From a checkpoint of a small mixture-of-experts model trained on Wikipedia: 128 SwiGLU neurons an expert, 5078 steps.
Below are experts of layer 3 (counted from 0) of a mixture-of-experts language model. Rows are named router (the router's row for the expert), gate (a neuron's input weights, with its number), up (a neuron's input weights, with its number) and show model dimensions 0-255. Each number is 128 + 32 x the weight over its row's rms, rounded and kept within 0 to 255. Numbers have three digits each.
After each expert's rows: a language model's description of what the expert responds to; "comes after" lists some tokens at least twice as common just before its tokens as in all text. This comes from a sample of Wikipedia text that the model never trained on. Tokens count by the router's weight.

# expert 26
router:178207120057084145136103115098190106126164130145109127111131137072227133112163133111198130112171153098072172178071144158147150112100158129142138095124126123104153079170179116129131117162122135118158140096156138114131100116106180139104090104202090110076175124121114190131202120119078110110098154115132172133120148124092100164138138111160124155156104096127167106133135067151162124143084153176106102151104159091103109174128105152117133092128164160138136148127124166081093089137087136126063099182101161075098110113132105085123186128128120091091142151135088145131109177124166099122170096088108161153105157105131104183153183147150167145142143213148139140075130109072128102183180116106087158157150112169115093134167135154119118150142094156191150073105226167147173156146168116
gate1:120141085130133132106123124094095104088067166136124131032089125148119128124186164168106118139131111112162130097137094046125095152143185213121175135138145180137131170090093161157172153124079106182061126110095108114140066170166139097065147060145130155130154116132109170139119077163137120139107123092151131132117159107160149131160119109153168149151135144085132181113152103111083154106100134096175130085131070132071152132127126102125148153124117020108157130172081104155069149153135112128057129132153132116084113133097112127160147138085127117117111129153108079108166131137139128160179165107137110134089202158115199112088173137105128061143191099173077130186129171152108111176120153121072188118131165098108072150110097103093116142126150204146161154146155119111127112095060113
up1:132121125144095127146139140135159189104161139110074130187108118185169104107084122126156128148093113134084117147128156183115184112094083136079095136131100041167075131195146103045103108141188153073131124110148150167123145105097108134177091168075129088145104189138108058158076145103132091131176118108118113136135145123104089118095124135077142131105124129111104069163141140122139124149145109145084127190141145112160172091131119144145121163163153243140067145078179125106188105132116097156193111096086167117120154112144144142070110149204095152132091148083131150137111118157133151085086123132140152165133059113161091147184130150159080146106084083072147141121137116129125119127150134147152039119120060135137215132157159111204129147130132096106080159099143130135127118117143142
Sentence-ending periods
comes after: ".", "==", "ed", "s", ").", "|"

# expert 49
router:168111139109121147101155113085159073126147176121083156114153165110116078089171160072156126106146115155087142119123160161095117092135134138128144086121113091135126100106128084132163097138082189035128142099129076168138103121138198165130110174160116128130132126150131098160217169098109109123062164177139151120125108171154152156112088126122113069161101081107181119147098098149158091124152114168129109143111149175164128157045128124144083089182118098099064136146112124087047173128094141101103118131158147139133119156113092138103099098189126098070163148139067159098100108130144114075171146105134082145171082093080126136140119201151124161190164167130117131094173123128191120154142158079083124139104141149078124104181178150184126101079121159137172099133174108169160196162164140
gate2:142140089123140121128085129146097139142141127177089128101134165097068113145159111103149110151135090159090118124094088115067121148153080169115152124139130070195155091142152113109126091124138197149103146097108140139184119130116119174072141126139126126082194127083123151119105133066135066157121125137168178130114096146147151112140136119134123109129091145153140101168133140154120164100150161169126096075106204163073116146044182148119128161100160130117160136130089192095099124147154108134143203147193189146148128169115137080111168164142118126127153164152116125146095130189113135099123192105036129174146104101129134045104111082187142128056180191093133116157153101104169098089120170180095097114118162099145178102137151126155091186180097119062164183149137186076134117130117150
up2:150125137106122115106121164136130103134152159059053160132140113141148154137099137093136130122145127143125137058112132140147134141138126121230116126062150100102157089173137125158113125110127123142148149191132113133143138192158157127092118180125179113135105160151100114121142140138136150080110142088130104163186148067144126114151180099231073106137133112169111129103081088115184093113152101120128194151114173115120100119124140173119136179128167113093185122162183099141134130181146127127161177158113163124127152117133159090090075128124137105139083098133123134177166129113159072093111100112104102128111115098138122083162087115125180107160101085077085143088122166188114088181155202220137121135074176177174125162166089162216158112064167164145094116143116107202093137120075110
Phrase-final words and fragments
comes after: "| ", "to ", "and ", "(", "was ", "be "

# expert 53
router:208136102134086130092140145115114119143173131108143141121087191125162135087137190123181058091203135094178130176090135109122116114161124144099148086114140128091155121070128107093134109150105128078131142116159145141177131152111086149118130121153088133139096194136153124128188163083106103071084156037120144163103148159152093177164123135120079081158112113124149101106083083166130124161116121198125089151104103092127095142130146179177102111149140147062111131106128117174102098122161119159103142135154175085133106102123152135083135141204119096140151150145079080084100116085135079060129162095129146159092116098133126145086150129168170147155175186154092130115119154181168127151142108133062179099171083148102060093163130112164126202134121157102173127115184105157154145207111173
gate2:098167172121143122148104169116177122118097050148170172127128092189118160070147140087164182126125128151114096133111152135117103169097186125081143108106089155120127145128132167129146136195128130139117195114182152119072070110158084128125125145148188201122138097094183094134145123101130178114145131044160134158079134116168168091120091107133141133120122135136192107113102107169143095119153159158125113059145136136116086082158136164081127116110099145185136128197131184120101168140188151120177115109130188122182185133147145061085107132087121137148116116117131123121066083137119107176157116146119102119090118140138103033090130117128163160146170128107164141174122139168085118130129177100120089131103154145151162155167145101174182070058101189141178106188161161158104152126171101
up2:132114093175131130159131158099125100129207172101102138104142082100160118156102139136062156074127078112152142150148198099122138098189064126137154087115164153130152133098157077149080110121121095114150130153144077110148149150141149135136092066137079094081123136143143195084114135106137168161112117169120059141185082195108123152131156117046112155162172146171119154146135088109106142127192182122106127099073153076150160075118124079128114152134107087070117084087163162141108110071097082141114205102093093137156059095091120145123149076131174123133147163151090123132176172121070143079089084121101128120154162110112125140127128121137159157152086147154136113099151114133152131101111107209146147155125054109140184113143091146122128106184162078122087137090085102155105090124094195
Section headings and breaks
comes after: "==", "\n\n", ".", "|", "===", "== "

# expert 59
router:124188113101118154070147112138094120086138091081093136150093147123121109143199181075197127105203132125098090143168187083110153135126130137128181107139124108088118105100108118108128124132086153109095156091139158162165140126147151160124086149153067094106067164151121143167177129105105113121125143142156166128103113167158128125122062107116111098141114107115148116118096106190094096163079107140083107168077143157157102161086101156160138092128133162107133167112149119139103088159089037183106157093168130146091076073100090157063147158179175147111159129082077115148119115130124088055184192093118139128115098121098112133092122146078152156198131129191155162117159116199144127156135127167073152109128130132162071136138181161206138169112119125118115109132133103188068096154130188
gate0:121161109070154142129161172098153120130155106168103107137087106192104149168111171151128062137153159163179081153097175113122073130105159143172149126091158101068129085077138149117169115118153114066122055167150112152114091119118130108060096115151109156153090213115214114156163127128135145070119135127099107076125075164161109117047103120118118181104121186117139149098140134126115121117157144131107140126077198142139109105129170122110159141164122088115085175121138122144170071179187192140046158139150111095086102134113110197130174115158158135102155148109098080156125168088100121166098091126129178086059145143105093180116112097120180130111139093052089117152129132135123114166199097121112145124133109100121095134142173184122140168152159167109165129142152154126118105111073144
up0:103111146136130156190142120169098116088165127123090150085075157157132116127133097118117156065132136134149122133098155100116096157114185146159131113120138180094106055145114090090155120123077167066162134097093134185144142147120116144138088124125147097053171112132083121137128098131131077098186103144162135133151109142062140152142097140144145160052156126167131085180154167107090095140144190119063138106131127150099174110179129158134113077064152085127125135128150117167111126170132145142052086146170150153132187107113047149106128184146118149139136131079088126136126150143123120119097164194187158120100172118145199118112137150151102136083159107152082071145107059118126082116134135138071083158058099149111115215116154129045161142069106154094152137148088174137156122133062136
Headings and infobox field starts
comes after: "\n\n", "=", "- ", "\n", " ", "|"

# expert 46
router:138183091081118178122208120119167084106182104162109114123151192158119108036150129094159106065124149119104164130059159155104164078146145136084156111139171128109158116104145100160147130092138148095175124048179144157076136099135156125087137096174087116081075149094144157126125140156086134135066105143181148147077102184097105126102093129141165133164133111137138131179143102144107145164118174111057140129149110077134119142108133126123117103210112190107133132095087122148095139131101138162117074120059116078116043187139097126088173139139157097094170157122110080143089078124186153110131147136091134124194115099108114139104102148138122164119143183163126111099173100145208088171139101170113144158119116179104091108147169149129163124072105171128116075121150117106125143177125128
gate2:102083157080112090075075090116136110104151077152089133088083098140145170126126175078176116146154162132103174141149102164079116100143123143119127096127139086173080117145110170068149143176122110162153116131103175066152144148164095107079118130120172078129101177120133117161148160119114162143103146203161088173130093098178159109141123144167138153123161088115122132167151146111118133099103118158137121166118102165124168127072106099224093169125135150104095106147120115077085193111152121149073083080179077137077087098120149146104084176118153066117116127131059126177178121163191087140147140117144061131105124166135135105126171127147103152188125158144107093118192101209087096114103117083139104170152188151099120147132104095151162162134084159132202116144090120111131174087144095
up2:096125166047148112131116091143151108138067158119085164146106113099183168100123137059195112123089174133123159132134130152106079089142178107069102145096112126142064123135146129094102177164119139145114089141141193087126136155108062121067146137119180110142102173124136117180153131146129124107131126156100025116120075122184124096131122151153116167170110102068154120117123142130149175071114094193153149169121138145120175117116091120190134195139111122105159098158153135119128129102128140140099078141141084110108123115118125156078139146092087073134141097104123113140101082179079113133181094165146085109100132132119180082096171137121113150186119110071143123092174086165103140166082123124167157133227135164077111133151085117168191131174159118159152169190071147117085174129154108
Capital letters and digits
comes after: "| ", "(", ": ", "; ", "- ", "″"

# expert 17
router:126159064087133161135157129086148135069159166117083144111161176087137012135148167131191111101127116137126178110063124136160120114146112107113141092080095091134163109167132059098122129098151219106180131111207133139138139200109152097127118150150057174092088093147118165115174157126098124100073121176135130103129141151112069159176080123097144094142124153120144108131075073119138137138109162123109133132148192080093157126160128159180090098132159126113120147096131144115114114079092131127111089147153115132142082101148091131118157122185152064143176159172108136118107141136120133088167147079064136145160140096111133074144122122112150163216132175158132182069172125155152145142189132107135145108159125144134081086189163174176122087082084135109189120141172125147134137119152130
gate1:157115107157087127113071163063124161051070140127083098138139092142113125159093153113195184087122103126102139148154094104134107116139109185117136152137127084112148153060145120095158104120118146097143128088112151137144111216112137133176088089177186141142138076154120169133139125145195128189111127147165164126137111156158127193144142190114160107153093101128155124180100159164144057119160152139104142139201082076154139158106165106173173084144167060131075143130164179124109086149094107148069089084133157147186181124099150056202190101151083120117174123107104142090138142089108094126143117108114118144071142165107159141145106165147130093115129143182098176138160107185130129070096156124185153098121105119147112107136160142099163095089128162135076127140068111127125095144133151
up1:083119124155080080137161100157095210127112105169142127159112150172140099178178137119144148111052161145131127194056143190140132135146106166147100099088087134158126119118093154124105114097097151127182176124180063153089162124102142069108074108146114131117175104132097124069220128116130105159129131101172100204145084130070158184100124048141167101139102121131134127148093071147119127182142124120128163139131129176122122187162167079181174143134128119126156109156128172100147143140142080085114133105105176123147107110147135107123103114142084121137092106182141140125166097126185133060096109113160139189136100129139181142133117095128111189156138166114118089062181141119140139154177180188163103135111118129134130095121091048137151131136124105079115134159132146116166111101207188
Institution and month names
comes after: "of ", "in ", "and ", "the ", "on ", "for "

# expert 51
router:102181055083139145094156082118138032095127142127111145103124143139126094055208134121124125119137110135158134150140143179130063083083155067150138092114094083118130123109083129157132130120111165120112169111175075118131122081111132141120127129126071148128116100162098155110138164137099106104053117157099135139097142181140078153102123104101146177132133091114194053123126129214127121130126143214072146183116151097158148157142122145129095055130124174105129092113071105121145096151028101175099146147120143088117114120118100146068165156125168147130120158118109179159106139109180143111160134112071129193160134111089125144126122151127158135140227162178153183128113126165133087146151142150117107073146125107153093090194121155112124165097124116116090133122216170112112146142160120
gate1:129124150151140167138054134123117151131186132153122152115141173127126185134140129139136145147152147134103147136118057175108135052131119113097179136121147162063108162133117114144142122131117145124156084139162165103125157131072071077080080116142127087133109164141145121121149141160147153098142156074168136153108140104172113093126111119131120152175171109109155134128100087153173161103115104141084092142107068095110116145110196149117114140167040150083118147122106094095147120140062107141059097115141138113089121055204117114121114146086111159162098207087095143131141139138110080129151078113175117096104136085115083100136119110111174135079158063110114183181079196090176041190184135187067097140095132129089131175147126188122157128111179109107101101111140183140117126046133127
up1:115138135224158146151089163130112143120204066141106154104153150106153172140133117130099145155149145125140152152123075120104132099149103111117233105124104164086086141120109132115113112133145171073153076157124114113095158168143123089089114149169077103101188146157084156091112105140152139110142170127178166167103125149147108121096154100119120174146133132049132151145118092133151133139130145150071172125133111105126119156125195114101116054112097125088107117163145115175088130164119086136126084104110109156109060034194118151090142124070060179150081165119168099172151120176143099133136109146180117122106110072128118173113174118091176135113157078102140168109098175087155092108142079171144100155082157175110132126154116196130131125084154061111134110128122122128192076069104083
Table pipes and centuries
comes after: "in ", "(", "\n", ", ", "In ", "–"

# expert 38
router:140197126090128138061118056108144116089154152069117105150169141157133090084199121135168124115132157090100139154166149085109130078090113070128118165144105116112180105093096132135103106105186138080153137117133108116170126124143113098110113177155073144120079125129101126148095171123088112098137140143176165091136108143134180181164169060114123101172066102083179130138102109135105104144141161129106139172120142145144103184110120163126089135153116123160117157116117142109082125140101075113072140081090137131136128098149089123085226157169155087080174159038078093120124171136170104130166200081079137151193125099119163112107080130100117157114162114168100129123096126168126140166151150139063089098133060210112080161152118150146145099110165114180157118131157146199119160143140142
gate2:093192124054146098090143115083154133116135142140077035157150138160105120086139118053127090115098102117146149143184160128124111118167131075040139172194121139000131102136137115138090134058169117141117144138143122112155182119101157134138159139193100127212125096102114095145123167112067126130119116118120132085115079116133113134172161121081182078156152129155152140105158116115107139105129124080109137176150175140111106154136145149152138106120128143121089126173107089097100065137119122134179128131108073092216144157125102166107123120122156098153156191128105106146163070079132143157117148158122158124177118150118153043148116127133125065095077161149069127182112153133125122141131166130151089150153120149069112163091148151112185137093107112134098107120110189123134118195102097
up2:147126158180041195184077141081145086150143154106166089151133183165118094145123086192128144127139155178155076109079072146101144175084138146136095107135088101115104160130164110159178148160057158118114083164129170090114134126125168150135143210092092121163147075181150132112088066177155157099130069111120110102129114143112185148105101073087168187096143131141111131131163134131131147141131097104122127118040156138132090075149101084127077197127121122144162148121123103101122165166114132155139099127080158111060119106070116082142154137055118140119094152130110111117130158120137145148184138150136166112101152148126187182120125144099126131091124147114178116154100119145065100172167099100096107108136146136164072098159063124152077122189130115107144161096119071091182128127119158
Infobox field labels
comes after: "- ", "°", "• ", "″", "′", "N "

# expert 0
router:122141121062093186096187104112133029044137165128097133131173164078110081122149161108119080128178074122107123153135117120161136093151211106129114136101128137164130096158122077105128136109151143162129103135190102150117177170107151153054152168160122147088091091127081145118162204168101129109080118145126145140101134162112126155146145077117126137179097078053119172112121143119161122166165131186088155176147109116136092122080159164176115062181147129080091151112112116151107106118101136102133145102128127113134095093078106151115154114186152133112130128151054148123083115118145099154203164160098063176146145098063110158133156144170160152160177178115122118079148119112169172150107122141083117132093115180165054094100148117111101120117116126198157095122154136119170118158133124
gate2:146123064069166087177170094111101123122133056108147104117092141164123145131122051117172152117160114088141101101166141088149154138162149176135154170168103166123085134146111132141129084145158066197078063119147116084127166124150144113123130074196112100140156091129089101147088161137091109103114148152149116163181077122143131149136131112116097094133115159104119113165127144174178117150181161191190118104097100100092102161145188165174143078124105170110221116151168097217138135117055112117143120083158155089138115145190109092094116038134199074146118109146084142157161101085089124159139106131171132078142145109148184177119118119157143152140122135151149139137132139161121174157128061128117104108111150083101126081126132155097127184133121128142053116121163151096102114106125141
up2:151128114102126134099159160116097168088150153118126184126098178130112101233154128101140131144175169090131094109116163150112131170113098088104113122112071103118099190131147114104113138124134171193172137150113087122138086109125086106173108080129126059090221133104109185082188150115080077126149141143117105129110131138106167143184137152130124217098127146147211141076117124128109156086098117115093180149114123201072120129152193192108122100150135096135131073105104072157160121144108146130135080123134026137106083174143138096109080151152100181200149162155102065114095124128059119100126101150098133150111161097140145151119128110143120124114159118132088111086084145130172081188099139111095146113169135094141129100146087147088124122125138169164107155146108127084117078177140147
Kin and membership nouns
comes after: "his ", "the ", "a ", "her ", "s ", "His "

# expert 37
router:117157083111147149113129096136152072088119153149131104165154119082235107120180159101121142121078098117124164124116158103128124102097141118105143118095129140154185092096120081154157147058115113063161137082195137190134073187144123170106117146171116111071089143175141160150166164149072136153116158108102085191155099121182119180185084120105123103213086134109153170173100056116107153147114121164110100161170094151156096135099120164127103124143170150124119124107102197143096107113091125171099120113073151075094152146157078177108117141129129069099129199111075188197069135137137072071129117104116152149151117113136121146105169158155139148129172125153170170113135169082141125163125164142145153119084115153115105110169172177120145145102133114163136089108114098179125096160148087
gate13:154141168114084129143113141106103121079080142067116137163112168147164096128080172128034125125132131136082120155088054103174178096119120111104134109104094128107080133108122134144173148137100187172110078121161133159094087106126124147132120143125164135110158073153132105078097119085097142125118091099103084198057086107119156115067063087129123138106112101113204171123084069138131098127076141195142082138111139082085165086118150107109119076213093118135150155181128126141132111143095152114117131135084172150130121104134139118153130143105090186132081158153164127175122074173167151117119086154172120098124167120155123073125126086184146126139112162119132182126070116117145145114180164103094102124140137103105141112165196210175134116070120080183071104136106181113133099163128161
up13:020160091120166126136126198182137113127137151167149155117145089137065162098189076123158126100084095162148117067162175117136109129090121152134111148123125082169161104166093122127142103158135133086161184137120121123180128133169098124146094079137084128141128148098184142200132130170173108106127101130142115117149135147122076174115170183166090124166078158129071124113142165145120167102195123141114165109118155141148102118155077160185085184066171132153072121084138092149121098132130113156161146124161048133096126142126113161088189125165098064141153112160104167099174142101042121112127163086103114177104107175177128160109126132105124121153130144133153142119125108145098097154123087167105164144126087155105098135066119043119123153207147089086135163174121121115131168064135128
Final digits of numbers
comes after: "201", ".", "–", "200", "| ", "202"

# expert 18
router:127182095108101170114118136115099152109189142085140095156144141165125054117168100117103101106146143106158155098094184092187152084145122127130202097149140143104183054099159124157099127066128169088115147097163140168160096156114141154097089110196098131075041117132151126125109177138112114100119125164134144161102167128132096136143095089128122120147079137073137110157128097103099114107088196101092118142146130123111113111138113177145135141185104166100144157091128113115119112120107125141070062140084117119142090088088044120118161148116166057139163170125128081141090140120164083092155160057111096131149142116096160137096095133049171101151133170127127140066134077142136133179137103189125166110115080199092044156196109145137116157109141119099165069124168104144159109156122092
gate1:124125103178113187121124172128119085110123137115128066115161111095080149125151126159119089148101100097120122122130104111169084159100131110156155147163137098109119106112092167142137109152100136132097161093162146072158106157124109079142093097184109141100163128166103062090122089150146169056158098142078080159126123166168014141155128081176128104110154130077169134098114181111088076112139155183106137109156139114159107129137094119104136161147174108166163175135179124135102110147155102146130104140114141113107172144121170175099122143122091157128141131163101136101104099135063140149132088068085061111166151091115084110126079219072215160162090141098101224114128101147067125157136159059136105141102114134146127179143096145178150134198094088181119137165107141143174127109173148
up1:112119137122150161105115150117146133122106127126157089080131149120099096133129103163136103140052099090091125115142126140152108140125064141131115153138118101140157138130091181168168110180122073143122131095165064131116129147115113117078113095176161105140178132151143079127130066144113154087112093116099068175206176161182065142218094083148143084144178147106111153102121127146150091095164152143143193114143148110142114107160131115137188199130127099145078148148102102156166079104171167136103046102125203137105164121138140150115130122108111121125076108150107179085115161160074090151141137098092048092157114119167117064161115141061182168148070112076102152153141102145149153117145147092161090160088122142143118152135081164168181151190106093189106164155142152151156089150164184
Infobox and table labels
comes after: "| ", "- ", "K", "B", ".", "F"

# expert 55
router:155181081085144170117158103112148083127184153130097192087113183154108070067165123075173101114151114095064188154111119148095154077180143148155124166129144132076131120107191087141109111091098154114132063071132123145087102139106082131126092118147137160065083141068141160149153138138069135125087148157157171137094168202128130164131112089147085174180158139091155113147110097161132145149094125137121149144111136066133101122078116146150119110179140154099084115132148110114073111168099119131101119152104163096117034131098110151134158141140124075094147148131118125141081143155159139090158196084125138148143172078155101088152126167103162192100139169171129106072139085162161102171157110106097131144175118156159147105161160155182131160073085104131165124163188148122120195161155116
gate0:102149179115168085128101230142130173070134145157138125133085119119112142082124127088161081143149114158073112122100146151129052141191076153136088127147102115157089085195173150147121131150133151084157127120098111112116182140151158133060128117113092073086070109143095131136109146198092190128094130151103168128125073157099103150134167103154170143161110093167133096139113084081125112120120110182081139164126096163172129104072108151055130164175119171091115092139180121078099178118186121072144132177096170106115117148117158150125117167178138089136154136106104095142132150125152126104132171089149145154089125143186067159078131147163103149128157138109104136053108090137156124183076141099111071074154124153171116147143085133155142118139155142129119133176124086145073076156055146
up0:089102112089085086095151191233083154085135158161108135112088134117085187144147063149143134115175124182062089196054131135129098078141124131104137094141134107130161111168174080122089117155206150070182147093170166095165145084105159172114165157126098166130159140111097158173170149165130152154109097153130109181125098146124144101166128076107109154104134089124114125088136122137071081124163148148151121148094128154123175153150090145121114126139121075080146177122125130120101126164139132136118105164097085189123103105107107131084138101169059158174100143153113099120185110159125141110105107084177115114108124111154083187091159123184116170105184128127103132065139131118121101115099118117139073162128107159172123150224089127150132099182154150166167160128156123102166074139095151
Periods and year prefixes
comes after: "| ", "(", "1", "0", "2", "3"